{"n_layer": 8, "d_model": 256, "n_experts": 48, "experts_per_token": 2, "d_expert": 128, "d_shared_expert": 128, "activation": "clamped_swiglu", "moe_layers": [0, 1, 2, 3, 4, 5, 6, 7], "router_score": "sigmoid", "normalize_top_k": false, "routed_scale": 1.0, "balance_loss": 0.0136, "balance_bias": false, "router_noise": 0.3, "init_std_router": 0.0105, "lr_router": 0.000812, "n_head": 2, "n_kv_head": 1, "head_dim": 128, "vocab_size": 8192, "norm": "rmsnorm", "norm_place": "pre", "norm_eps": 1e-06, "positions": "rope", "rope_base": 10000.0, "rope_fraction": 1.0, "qk_norm": false, "attn_scale": 0.0884, "tie_embeddings": true, "parallel_block": false, "init": "uniform", "init_std_qkv": 0.0451, "init_std_o": 0.0, "init_std_up": 0.0451, "init_std_down": 0.0, "optimizer": "muon_variant", "lr": 0.0114, "lr_mult_o": 4.0, "beta1": 0.95, "lr_head": 0.00507, "warmup_steps": 200, "schedule": "wsd", "decay_fraction": 1.0, "decay_shape": "linear", "final_lr_fraction": 0.05, "batch_tokens": 131072, "seq_len": 1024, "doc_mask": true, "train_tokens": 690300000, "steps": 5267, "dataset": "wikipedia_en"}
Below are experts of layer 5 (counted from 0) of a mixture-of-experts language model. Rows are named router (the router's row for the expert), gate (a neuron's input weights, with its number), up (a neuron's input weights, with its number), down (a neuron's output weights, with its number) and show model dimensions 0-255. Each number is 128 + 32 x the weight over its row's rms, rounded and kept within 0 to 255. Numbers have three digits each.
After each expert's rows: "gets" lists some tokens that make up at least twice as much of what it gets as of all text; "mostly gets" lists some tokens that are sent to it at least half of the time. This comes from a sample of Wikipedia text that the model never trained on. Tokens count by the router's weight.

# expert 13
router:169098156099052089162121072112141200134116143122133164175109138102127123147152145137074117141110094117123121132149143168157127155150142093175127086149161144126152091110207159121112175103177115158136115090105084161173141065182120134097101136127128122172092128099172179115073104144083138131103141172125127215116178135068142132156134149156157164141145051147094117103123115103135125209158184114101143106172083109109127109127141170150155142147102154139111118090136148145109132159124155109120031112147093138162170099107107148131118174117127115110170095161198117129007106117125105104112157104125143138080132133162102108157155113123132094121135089115116118159122130128087106078112106111176085151077214084099094144152108125087176163100116129088089091096127101132102015132167073
gate0:182164106122136127091092101123102125117110104163097139159069124098108122118153148159087121138111105131113180133126181208116162199136152091160120109077181121145123110179105174140114123115114150130081112108062151064100148111085115138117123163130121165114108124065157129082157098130122135124124135127094112135106110171097129155143142105176117163133160144180111106151149106071145122078115182123137147128091163145125097113123155157145115108167116153158105148120145125126108185156142151129105119098088054153122109147136080092120088105156132150112088163077117118061210087079140130092140140122164255119133129096163175156136124079162100093165132088142118126138024138113116114152108084075109137154131117091059090127129189151084178180165081125171129101138075156140125222173105147
up0:104148096142129184196112122186119087178136085133189132072104132150159168128113144127086101122140147103127121125098133140118203130141177095121169154181080167168094104090102097125100204141102092125127172090140146181182178086180119103104105111111170124120103096089107146163111148182145104100194065173129176091151185081069114158177077149116122126143085073128137098144130197128166132133130096117131189110086053149159097118144153142098138145133132148123130138149140098177093112168107119217119135174132096129113146092079182146137139114137104129088129102140101105163130134185119173096039168105118072158194138086156098093195087128102145080100122088112110142118108093118118108150144179135161115144128126126128091102145058140152125162117096147158153133147142143113092129059127143
down0:067182109085122131114119078090154145091119138136159125145119126197148162147161085132112148142145103141113165184137159133148136176117087083099184166168108098138095103139125105136114155108073098128160080157128129164106114112168137134116123149148101136136091164176107145113161161150174168125096105180146113158102159093084140143104112137143069123104105076120059098152145174109172155152125065187150121106133091116101129157124150151112173178205134202167176103095085087125121148155097133099158104113131136141119103160196177139120085093107165219150150124120140048096170105116071187124104159113122118165100086144125092093124163182096120126163141133151096063141137101128138091114118122147185155052150169136095091208121108120095152136144096113121128159111180105107199155129220129
gets: " a", " the", " an", "th", " its", " to"
mostly gets: "year", "Norwegian", " greater", " an", " grand", " fifth"

# expert 44
router:160158161126108097149125124106149124125150146127138161126134165111098125147144141155115148146135157104138116131169092125127105140103149062155185082179150144201170047117186142102101073144173142184157100066138129093191183125135125077069136125098162135154119106123164165085084157089191097134084157158136101130122098154158178097145091148214198189117157121140062115157095104120110093119149149093153185131146149132085077145155127150127099123080127139142153067092111136153129117120135169055121092149111081099165139121122101112117091119118105145114184119162171085147140061088112163084143158197173140152118124104108128129140181127111120088066149058124150137107099097096091141094126143193179111183069167167128106105090105139090162116098112109102142089095164150170128129169120066
gate0:152157119136091131087137130152106137160117179220152069172115145152102082087143097088106069163141159090132165151142084123091115115107103090149152092089121078119136129147155137108086070147159140119134184095119149101180154040063140132054122104100093074106126061115090161072120144113126135148133095056132108182098128087173160126136143118142128154134142128134084162139113126121148109096145165098170181059221089151127136159129160142108139170158139114127163094097111118104169159119172106129137117102131137095133106118120072073123112124116136107196141131206072135090093110157109161103173135098144135128137107105143156126143173145145159083091130094112142148142156111109097116073137125108184143096162121157149187124117112172137164131048078108084161127105181088211134174172103090
up0:130149116163115098145162143112074207162147126167146127152109150183085154182142132115145099140157084078067141104142168212102115126123111071131165069116104159134141136070068175112118080126159105151089190114154092200163155110105115175050080134097158084105165144104090182130160123113135140157145098062148060204111091101154140108144110120139162145105116105137065118103099092162127138088167125152132133065137092141088143177146182147110124146137166164116127127081141151068060152128174114158177140086152158131116123128109117138160113118082114087190092089133091163129109154157082144125137165200152138127116109130102133124096131118184046132155175135141139125098113022163134139118082082125162159173147148126125160115163119162136160138136143127153154172122130146137092155156111121
down0:143142147178107153130190201156143135132165125123095119081133171102195075088117205181135174110147159109146079165082151169111082139151171119132091045070153089136092102149083137144084141106100154109066110140218103082136100151141144121125159117115057141142109123154138083079109143102186092128133129073123128167183159119101114136110107084129123110106099133129136136109116132116116120209139159094144155119129136081101134122130152133072087143137112113118105153114106116121072134150146116153165135130184117132110074161152209195101114060152121169131153105098118091078180126166143145134144123081147165095172143105175158106123207153110065149105128143158094137176132075117110093145137128131148047162126071184200115144154135121132079132126110127077180168152125128133130093112128095
gets: " was", "ed", " as", " a", " for", " in"
mostly gets: " appointed", " elected", " signed", " Nominated", " died", " won"

# expert 2
router:144109151133045113144098103131153150139079161132151175113095127099113122134152166122094111139149065134108109151092154183088153152152144127214169155122149130166109122107077149082104094098131119165144128114114091104166134099147082136109125153195206100106151100094187147111150135216062109114110082135136117138125138126093132122161110167142153203129158116155098074089142102124112147195145119126151150130158130083114125139119147148181162130126118165158145123072166156156079121173128166112067121071141112131178095134105104039105159141097084079113168102169114123151127094137130106100124179126158148140085132139142052098182141114111117101100190085110088103178127153145098091092201122154149086186104171053081144142181127124076150159088141125070114098127148177118113079112139081
gate1:122100146112134164152124083160120131145090115176158102134110157121124205108142139088120158181181071100078126133108091160077121129184095102120151174120139124147155126096104138150116121127114073136150145110163072049177083141144160154153113142162128117129099122114124178049113147074085135132149136204165146079100165167128139103117093144115156129144126135145065131160153072132112114075137110074102144151174143142071093105175170090091171162093106197120135137125180127161128152093133156113136156136093127118122135115092090035077112147133073123086087135105158120144098109120111160112183188134120153100140119158131109109102134143149171046084136129086152240148105199114131089139154084158143127120144124120103171145085144192154130171089150118078061138074164152141175126147155132
up1:159184126137136140180097155137152147101137183125123120046103133143151125140139098146115152106154159099125108135130094155153093190111139155141080116124178154124200115158186087119136149148147157174116116141101095154081153113079128120126108105136070115176092120119142114138142073113149189132140075129080114081151128142125103095157097182160109155146151136128174126125163100129150122153215106179147129097130156150189143157138121125111108099096128060124103148089107165135105128140152190124181142094108167103119107110083154102089107128141138135084104134177154090099142136098161108177134102141169061163153090048123099021128053095153095101158142090146089070177170137168160130084082157205101124101084135104174111064108119164112096070182192093138152099127130089143129124108156169
down1:087128126115120104154088189114158114083078126132157129163109107179160154133106164156141088140160164148188157119074131111084126142074149129117154088100118073143120168127161135129117092147137089153120071119197111131107124134199164095142130149141097078091132182117102136078114183152071149139124186124072102181155130126141164126113123193172178127162134088164097104167106077137149116117142131093123065116116122130143169147099167162112166131197072120111183153111151115163136133128146148108158115099100095146178153202098121118154161123150146115088120116143128164148137139114145078089156053092074121106136099182142115143201066105154129117108086159171047137107164179147163083081119187179120057146167170094134098086066166112163104150153106140137101148086157072150080132147122131
gets: "0", "3", "2", "i", "6", "8"
mostly gets: "о", "а", "н", "и"

# expert 39
router:172117168137138092167091124114127117093097106181102182161109110103090102158148151101122130134111027126104119154158166172148153129139147081131088086132129136141124087097164157107151135113156111143096070110085085130119195068123153132120110045112135136152139113140153126115070178148142135171116163156122086181089158171030094103154090167210151167128136154115122141162168125111053113158140143109160164097151091156110115185115134166152158137117065187104139144132083208170185146124089130123079111090112131112114116148116099159133117123179135102096162064215090158109188117115156108132095134173117121181144117144082120126183130160072072116095137139076122116146149057116103128113147131104152116164132119150103170136158097130075160155174102145125110113169137174149125080097154094
gate1:127167200060110100158114179123136183127172117163108143111044192130145085148128140107187105172090097108102108163123143131112144096125109127132122134102140154117155158137099195134137108093104090111137142148188115156154074118148104107091102120129141106092145130104110123147172175124167153107135182157112104148124214125105154173125152185149162123120091159106170110133122165121091159135120067085107131096169157115159176171085153123164149131156020149124195128119188132102149063107118208138082109112099149115136162126121123125137188153126108093148169118154200116176138106184140088151124114098184163134158125171115133100118150183084130140161157141092071163164078145134132157094155082109130134118192093078130106176199153141092132173147100107087163132137169180186123120119158122
up1:086158179098119127146140207179125178137168048134125116108110176119172113098166114133084105199125142046115188137139158164102158093127106112116114155128167147118105166120137155129163183101115136127068149124130115118131093134128078164096149193105060108143141165122100171160178194152119137204154160133131101148125189175110158095127106138158086099110069108137157066119136070148112152152122047138115099122178153092145074163118158126170191095159120139136156174117131137099127135117157111111149175108129106131132105126082124160088208122136138110102175195186096166154160159149153073148162150096143123114099161148155103137119150170112118107139142164123138105166093113108135077135164153183132096172101068131134107135182115131132076064079190104097082155117117157109112114093120091
down1:148144139102138109160096161127111161104099055162150069094108137129141126033064134123112140154162107071125045132138131111130160112111129129155130065132118142149148104071102113104146120114156136091103126075148086093125173093145094098119121150122117056122170135096048148136116161136141120132116100090154125147095062164116127098187085137111098153153120121109108135136108102144138130178090122074102152167102067106100093141125070157130189147169138086167139176110192125148102164177084120171181147142085138080087135122152058161086166178127141112109104146096145189110142098132130087140160165127148152121093153155077106106168154110164118113109172110109131092165098145109076055098139090079160106064090114099138060151144163136072113166065132157147100179143151170190098112158107149
gets: "0", "9", "2", "1", "8", "–"
mostly gets: " U", " (#", " Mc", " Sc", "9"

# expert 46
router:136110166100129062113099088125127103133082141176142163180132118153125163180174099137078139144067112115080067184153136194141123160136156120154083118183134091187131132124161122125126123139221114125133037106121109146140114152129132114092156177122096155182169133141151134098100069112081149123103129176127114160126145101118149156133107159143138110169162119164098136107095064161138109185135146082138174113131111155139163170102184148146135157088092172091099092061127102143099133137099176131116101069212053155128076123094121104083113136123147133133189133149125164128089094171130079073099106115160093125149108145126044099130142153184088100140118095141159107123117093130131121074184156108187078159141104153089105136183141160122137104162128090128123132153144184115092073154172065
gate2:132149074132147122185109096173143122088130158082087097158152104157191119183145181110097137125081166135151089145141119186130192150174149145082088147065158134133124103118110153146097150158141085083216139161140109121153091161180181152127109170128097148153172126107073131126111150127096093158122148170103140144121092105142156164141154183119149175102165138208156141131131093142108170181125151108145115110116145102138132122104100155200106142198145144130109121134098120195052120159142129132145156137117138091135175208119145125118126082161077084134162106167115183171143120094135149129127144113110179094136096202163152131132086092152141111035161133111152109096168091118127176059139165134103126090103102138121139096100129172100175107213098111080148176109153178102175106151125101
up2:125170141091142130135109106126101120148105134094140073143160069213160095146148158090140149160109157147142100188146136119092172121149104105070112171100114107104153135121152139102169143165152032050174124173161113123112098148178151137147141137141059187130188116124092107110109115113096148146161136160113144115085122098112115130165115132129146182129174134143120109155131063112127138171156179059159098114121107139150137139151099174144122108196131163112108129115069118158078125111138178176114155097172149159098186175132135104125126160095074093113182118217133155184150077130143103124087138113088171187105146123117138117137143100110113068090169110135127107062102114105124157058144153135146071149136164133049181120086163142103140119187126117042112163122177159088147158179146097
down2:126194111090107084118149051135069129146140064095098142132126116160190177183174108102142152122158134139126161135152143128167166169155088118104112119122139134099118189118141073123143113108135130020109139123110167143126162096178128161098108111091106142108114103164164174111172077089166111134139189070130104079119140104111128143141161108149134114128107093079178146130184153091150089093155094224138172109131143123099159120088121093080111109135145090155160139095114113136168206114104152111136117109177047114142112117178136099168067169141109130126123123088096151068080100070133162133141104110057084131169158113107135121094123112141130112081144114167100098141084104090134097128142145199155148098097104165094128181127185133178133064164166144104145136125110156082137100150093056
gets: "\n", "==", " ==", ".\"", "\".", ")."
mostly gets: "\n", " ==", "==", ".\"", " Parent"

# expert 28
router:157082139133092096158128115092100137157093132148158153131097129121091141153162157146094171158151017121108102149138110133171178141136103097142029181191132146132144142098177135099153189138160140134119127097107084156133139086097130158114099120084127095080172123095143104093105120058138120113102104133149121106099146106083143100120141157133144139156193073141112146100126101126116074204138151119154137121119035105110183176116155132111148148179119159160088102107067106179124154129112160098104064211140110138131108104115104031108062125152080136103169101150145125170163106154103161093125162213163146135160110136102103088140143132150131097093165109109109100130112135102116079097176101132167043146102105155088103150179123171106140134100158142073106067140155166132141111114174122
gate2:073137128115173146116096035122163128162138119116039133178106108131109145169159181111091130146133102141152142184107139063138139156166102082129137088150166095143082129072119129082169138144096131098165103113103101125150163133094154166123102108126115108082088171105077101105091132075167115118144164152152136190115137136136125112103140075124123095127155182095045153149104133071125111138161099141135168076107041094052166086093166144167134158105127145100067090140144095167144167113117160115095071120118151095133130117080085076126118105102146124117164098120131103154170099145141094134186102142171116180078112129094117154084095104107150105162142107163152142122085132171147166068100101164080112141122102053083142160115119160137167115091125160052183106153152145125036161127122151
up2:140141083129116142142151114140115129173108106169063126084114171111144129164143130136123152152123108096128107169055110178126135183128126074137137126216121106132092177179136124174147126132056036180111118150111139110117207177086131179106142104140082137180169135080162118145110132039074119124082136173196131108131113175176136152155161119082165101112140035151096144159108120135135133200097134099174196145090203110164167112045179072125141078141127179182122131161083126160142136153105147112089119173128106128143133145148134090111126091130170117115158175104159155126139090120074105117098123136130105172170097137134133141083144107162124088152177129097143133201129173144110124126104075095114107141113180086117127116158138117141152095121140111157189143181093139131136122126139127
down2:168160108119140192161149152158181156129187109110084141073128137112164121136110108148097074140145151077150171094132142159119139147142155202129137155080136134097130133120052120111089088056142106112127160069083122087084093159115126116169084129175124104123139143138080160134104111097131120105166105099177149172142108075106110157191158114129109087148203163211098083154124175179097111104088123148113217191133139129068129119146140128185135081161113131125133054114164195126091129134100180144122138150103206162105119125125136117141111176155140162132159107092155141134127165116099077177164163137132176157147165112117121105067137136124176082105154157110086164150126151128104106135080094114187135192107143151137145127102149164087112173083194168099148149138136171110130099068099122
gets: ".", "\n", " =", "7", ").", "6"
mostly gets: "|---|---|", "|---|---|---|", "www", " Clade", " Website", "|---|"

# expert 42
router:143143152107167158175111119130160119125112173112149164140153101113093139138163173144102151151093104153106130216097064164117130126149140060132172115109110219148133100052177158096100123099129085164185155112041125137115112105062152118119122135056104079142153109027140163107068098135173078137138135121127150143112192100097141114141123144125111199131126146153105130155129073147166130120153118140152146132144083175072128185127157161182129178067114128129122083100141131120087132171145174122068135133097095138066208116113106124129133129092139113073169083153148074082081132162094156087133185158163153173158142159132108089113196144137128122157135064099149083147133110128120130076143067155194078105116106161108108118130128153107130143134123114076158147130146162124154128115141103
gate2:105110153179106111148157087180119085129110086160140194170087142133162117118114139181094122107101191123151129140127146130140100150165068073151145113080098123074118153071156112136074104139130131164101143134053189159102093120082161184122132116136170108191149160132132073126048091134127073138118150110146171137107143135126168102186130153172138108100179061111135164104127119135162133139135150125137121088136126181095099159089184156196086177156076154147125169143117114108085105125113136120116165112076066104097116071091124172125137151076126160079128153185097098123105135131195157117180156118155134098133140162130137110102178087102087161123161097122141098183086116154132141107170130103138135121160167152172101138173194108127121131122119094092196212101173059155132101112189116
up2:126103139136131102120136126171097090109129101115100204117130166104169147082101210102174140123104170165139123127121118113174127138180041076120126098102061086128113180072114153118111148201093128157119120064132171104084097115085131175181127158125097119153152105163121077130062107167155107142062179092177151074180126125081175101151132158151136141122166105106145172124148092151193106144130121123139122082131133180061110092130172186184107181152085143150107142100133071138085132174089128150104185097127043104140076064101096164156110116107117116146095127131115157115155120185118115127142146133120157137142175134114143094089195136121137124111106127124119141137098149100093149108134117151100144118144127079135089138195160106112122118118179118132191170047166115179099107111155082
down2:086109147141081097090090090150112060064113138159139067146159166095165124120095120173089128078099108121102124174205104169097149116082154147126125114139146071095119113165098138189138156166140136087044115105114075111173156156127108083138102126152055214088144184149110143097125099091131144080171090149131116173141158159083123152100143172144112090040123130113135175181155125204102131146140120134104144169097120152113139102142119095145135099148071167074141134152145125152090101138113121126165151140088115104124094124127185080072123139142187077125106165169141139176118091133160116180111148062129143106071117130111142111167172083128148110078093118102087152106149107116053113101116115078133120166078077108081140184105152138126118115130157130100085161131146116103155090076114079
gets: "0", "5", "3", "4", "1", "2"
mostly gets: " seven", " five", " eight", " six", " nine", " ten"

# expert 5
router:171153142094096071159137071062141138129133163180161196122109121094102101129172146131061121106104095150119136121156114183100138153154134064112137095150129140128162125114130148083089189093142074098145100174113133082088144077157116148082082162109176110107143142125161132133099095099079120183146120137144155120101215098113177138179100162132185129123120080176078042138106060116150125206114152119154169076127119075070156126136135158124133132120103131154133090093122127107130151163152119139102097124099113130089088090109140071118066171148114112142154057199145076123117146126090092108137109078165111126150121130172094119116143099149113094122146120043059143137142083101099110091107072113102132160149147067179078147104125157122156161127102193111155106120179153157115122170164132
gate0:107156195105168142142095112121107141075173193159157150173108132143092069144142165123043143155121144166105079153104164109134120130116126119132140111164105165183112174032112124092101133173144118074125161103162125139086144146127111156092173144081160164096072139119121132116123080092121067108178164136125126104095063157104132127131152164124144098158146110113136149174158092084083126173199133145075096035046127123100114088136095112181135142159149114127159117084107101105132133101128136128114130096157179162144121089116119148132135120087118069166098055185106061167077170124142127108117145079081136152104142128142177119100143128111102106084204150097126105104152209161100057104184118125131147157161116067145158146102161117089115139159159152163144124079173152137127116119133130
up0:159138135038137101156082061147139104067190157178162191136139080168117116117116180134098128066112162130138114109115076154133148078134137100128111083139161191143126124132148115093136136091129143118149160119088179089113107104118117151098133106106197198117127131085173140116099108102200111093177132139068161083083087129092128081107147142132167071110142198167164104142136086104086112177191146159081166080089129137112152141147097122141093140108123074111123138030159127151126167084111119148121109203128204144140143149123118118090111104129137185111135086112095108205113201164083111109133110130112133130151127105142184109162110121134148174093162082161121131126115181090110103158191129124174129127136117131144163065095119139099105145164139137119133097066176124121116147084153102
down0:058111115173093076147153124121120129069101075167167156140165144143090093115150159135084095139118175172139081141143134114127124150110130171154121082119156185136067111091118119129187104178172117068184143145130111105134169095129119113159099050122149087077159172165194123154157183147145177122089153115103174104134130150092136118084166104170163057149108140158132092104161170161129108138140132129115124135139136114143121101147113110085096106179115095108146171140129117111077152142076065098125157080152178158111139143151160212176146157045163153218121158118083106181139093141135085083173079213122096083084159065146165155166124130079131159093111101132148134086164158143108106189102090141149127127140105116121119145118171130126144100109146137107173084117120084153099113147158110
gets: " the", " The", " his", "The", " their", " its"
mostly gets: " the", " its", "The", " his", " their", " this"

# expert 32
router:155129152137059099142116107102135102139097151132145165143133143091153161152146142184077082145053127135108097136125148154176145167153145113176173119149140136141131114084212152095085147122181118157126133101096141216172149028176105155090117155134132096131101118086145163129040127132094170148106107169148154155118233135072171126157109143140150131143110107133115075116082106120119095216158144095150160103139079127115174165118157145144151147148105143131131121108122148155133137126102138108113042141144110161149120082103114071116130118124123115099180109159154122098142088114138102117160137160132139147150106141154089091131148134061146103103120105101088099199124131111123090103164100145216092144096204144099074148180121125106139157104115118119106122018143130131058079154144085
gate2:157106149137142106094124096093079078218118149114159176132190177162132137162114133050067116157145107190036119158142142144065167144178163137137165116122100123114100120117170132129214102146149074102145144074075126121072139130119110101162142106110134172119147067140077099121145111146069162143129152162122133122161176129152097086125138139140149090078138141131132087179100184136142161130083158085131130093157104105070144154134179174144129135174194155094147139150118149141093106132149159105134128166138130112163172150060110088088158083141103123110171066186134099159148083125111135111161117155170112131158163089114117081113181142148123134039146135092083120149125091104142082153096128149106142151111166107114182103136152132086047125102163132127164166115114093130107195134102076
up2:152093162134067135080107112154158114146111152126148115114168091171152182116177201133103176108118154119106097115178183120154152119145154076128122153128166118177102099139112193072170129075124148084166185142196143117154131144176110089125131112121080095163087108093159083140115168142071122102146098121123165121182095114117067163141132095169152142098145059159162159086080171126149114098172121100153108162124142121153126086135123170181162146131091141103146145119122175155114161110094114102089170116098134188154128055171142091093110029064025131113119156179174145135152118179096152109135163174108114084093127142114131074172111096113108110157134127160149113134055101101136106128119153101190141141076092141123152186112096119082158110102121107156153115091159073122124121137097114
down2:116156123108131114134114132175123119133157148150103118115136083163127133098146076078113103138109114182164193130148157081069139109091104137090130144104106122156082163102101117157153122088085165110110143176068084112134124139111106137133147117207168169117115106132140142164121118131175153127197162105184120205119107121148109074140163067163107197134115129144124086122146130096183158109156126113090107137188076054083173121103056101108137075099122149117098047148181112098109129179201127108112100164132087081112102195169118169081075185110128090095108188109103127136058122143149150146142156148116105132102111172085117147101106146147113141111141149094180083146064105152099175163099104075139107130110124086124171094141093164124176185112118098106181180079126107119158145156086122
gets: " was", " is", " and", " as", " are", " were"
mostly gets: " been", " are", " being", " is", " were", " was"

# expert 37
router:147148166107172093141086093059138135144106155119134173124066086129164136178107151153087103155168118109118066123138125167115122139213071130167090181198185131172162110087139157094134114087112116152123123157080148144116168130096067163077121176135068105149124132134130157100080104135145127126086162088115128111092099178134139123177080157184120102110145120135136117138131101115134089166193092106128132134133088124126169120172161192095194110094104139114144109117103109139110102144140198139136112179153112143061140174123143133120107165129095125145169080193143110160069122113117149155132098189162130167098127128093149083136096119079102075119140072079078045121151147091170138132100074119180104149053137110128162151171082175119164172092074118133105113108139195160087138142122143
gate2:132127084099175181136117159140157171112138083097127129071126174142133175160084190133118138122146156073068068130124120141063154152168098172182131157209174176117177104083122150142134157134105126090085168108138127116150126103100150167116146141146113134129120156158086115109123143126147079174105140115139159110145101131108116139110054135152109095112153134174122114091113094166133150163110181134098121152123121109124110174123148125103167107071061150161072129134118135122116130134138153105145163079164155168151142141155123139076086093098112127094216140199127092179160162108165084143111089086144075079111148137135159094114184129090094057178131166129195127128122186111148134162115072180169116209079070065075134160107058118121146134115104186133143141185178137135130122141088144
up2:196093174175072107084172118171094091129109098056138129132196138138151111154163080152162136124105105166109137093127145115153115158145125127177134133144172192157174173125167100125116117141148196194120174138154153152096072119140085119025028138145125175126141120096118100142102076097128112166179167074134181136125143117062138085122136167159156102110133104109172094098092174107127106084161114094126152149124115117132066102097178103105067162105140075091172095072180120170121114170113082140102160136097067118140119109128050140129167094074143190108170136137136153135141147080180131115084083122141155144143088093119071105162125127138155156108115102140122103146134152077145141115158146125105147136143154130129131132153122094069109064166116110124180090096123140144183136161145134
down2:170163105128147169152136118097111161067188138140147096140126134128097202132158142125128175107152102119137162146132167065110111081099165076129153073104107101124141162121101134151129095111093076096172114119134114128098163074139168115201127147084144116120171139161152079143146134093070118105157124107178152110175088124168114101105111137125029114146144165108132065174102126118155106121101101156141143148150131189162179124081093142103132114089128125117077103099174107125125139093099082134082158079097125108117123090145018165130075121139138096104081140164134046127164137154095217126124130134067204128128163158104116067062135118115084093117173135168140155118149129123105123177085124126101207069136093132125105058119112138145166162079110138113150115130108141135105088073090139
gets: ".", "-", "|", " |", "==", ":"
mostly gets: "|", ".\"", "\".", "=", ").", " •"

# expert 19
router:161125153129102087161114105105136147135104169166152165135136167113149162159166136142081119148057118131134074149131158187148125166166094103179107083160146137140134101102190155100143161060153114132139112110104064198174145060169114146108103152149191111096126118102163161107110160122047151138121107165150097147113194120124184113148115168163176141156154119132113093139161120116153093175157152098135150103149079119115188205112147146135149156131104154138148127114116155154111150134124138100119075114148103189144146092124104054116116118171117120124166105164151106123175106136110149098140182139141133155214108150087066099151131151065070115112138102089103104186119114107111099083174104042183070136075211123112109156192141132108157158111096122125122105091136124129110048135174082
gate1:177118151119128096169113098106159093093107166180145139158115138082151125160094150098155152157103127125186177132100097168121109131198105094136160152171184126172126139098112107088156151077146115155113078105109123108132142083121125109117101175148183108109129132164115170095172079134185132128172173159172069211154186137079139103157114133133115158108084131110147140091135171120216145092111179120131108126165150095062127152211176168122183130153123176121146168059116084139106084109105178147072128074165084125138139146136158156109174095094153158115110163152143133168097156080119159102191155136162132138164181153167097095165168139109156086087101105142130134166096121110104099128143095111062138185147159134092099134091160089170132144081074177151120149164157160182123135171148143
up1:137118071011177131137150091122103107162154135120097095074100094075111150099139083117086146130130097079149126146132088162097144078109127128094088102063107168144144110080107127034072125169134150139149098168063104154204172139096153102101135120123142127150159143113166160079120157100072128110095154128117181106124120118073160098124169114134118167115126107112122090160108123107088094132121100067169099126108141108126133125108132158126131085058143080111152135065145151117136081118142115129071170137155116110081091175132086151162078154121127071166180115096095145137130094135127148156105140179082140141126123102114175109114126147110132128150149119133132191100128048135144120028104158132126167119092132168170083137086100097134132126144144108100069162064139112080071158196064147
down1:205114132098106139170112146091157095129155120160123147124096181160104196093168106179090122137108101147060079154138137185116150174151158163135096081131188108123096119102102202101121150183099124138162155137102060139094123154121097212087202173148205107116173174120142102133063124119048115132139094144080182126082129112138157116144139132099099074197132115097118075126136118142110079141179184146124129135170134116089081157079118173083148113143164078105159087177111119122115100157096170132155163073156134126134158126111108155146126120130085157153110058101170131056103142173158112148151130128121157095157132147094114116086100132111170187106143121135137138152069160140151172094135135086143126164097195099138178114083133134152144145153133154118074109106095140165117096151142092
gets: " ", "2", "1", "0", ",", " February"
mostly gets: " February", " March", " June", " October", " November", " April"

# expert 43
router:141130156111093076169111105115175107137123168136136163169138156119131164141160170107090068181121082144128114140160160175142128141144146088181149130174148164149138091094149166102102169067171099141151106095113132121149153062134121144103095146176187144123108114099133194083139122212068130152103103132137103155118169108066120121153105158160151135159184097158101102145130108086146089169158178110107148108154105068110167118144147157143173158145105161125093108123122142168111139162089157118127107167140070211136138094112118094118081135111136129107144112172132115133148146110095140102136210149145151155100105140065065112143156137128069106113157098116106120184166121126111111094185092108164121136105227074124094151224099117097150153108111107059099071124154112131133052144190059
gate0:143120124140120072128120178107108058085101125094091119167139148106109149127104141098089077143124185145137096094159079129153133103109129064146129108111065098128201129113093158043133110109118099199172105083136171098080138122171128138113114167058128086173173064091115143121106127079123132073101162202218086159151154138106098125087174099117129108160132143152148098152099118070104105170168144150119163117137165144135144125157137116159129179154114154123113094162128096198089188146143188095178114163095169178160145111120119131109126171107072070090103113093155180108152107128104105118123147112144180166211101093112126134112169164149151114140091134127091113090162071165089097083126146177148098185118112110103107151121114125136104144108089150213131141178118139110128146099094154
up0:170185121196121059126170132136080148149164153079104095149166150127123147080097113133103127149122110115118162103091137183147144105138101132119133174062154095107147135137149128046110142125104186172167122110136118084137146156120144088153081148071119137188145052102148148167122111116132123154105146168187114162141110155122104108194107121099133111203112128152146134105117152088132201116048137131148087136081139147094145125148162096208146218164126144146184108117084156154133080169105172128152081102129086069111156091137115132118159126089146082095100160105134183122112098162110146145116146120137155201109140124088176135101130118124133080113090135137163108105130103134130087056143084149096122197128161125158166107098161178139160083128130138177098110127211102082116155103192181
down0:114102180082125098124146166111151123190160145121059060074111133139091114116076132096151138175098155154075157121175137082123173126131111173117176127105194108153112094119169137119167145186132131164141113133197132129099167122165183144115149077055099095132164151178140131163178114085150152084146161145148111068222078098160156154146183131173131132086119124125105051108157146167106122119104179144117065133147137075145140074166155144157081117164151136138156141136066129134156151164144071157134136134154136146113079114111148118191141116110116146146152119186160147134169131169136119135078091124164110120051152181132149133091074131112120175148138117134132094085072110180140171183109153111132135147119146116100121135111129076169126161149205098093128199171146130140191099142115132
gets: " ", " |", "2", "′", " +", " −"
mostly gets: " DF", " −", " Ret", " MF"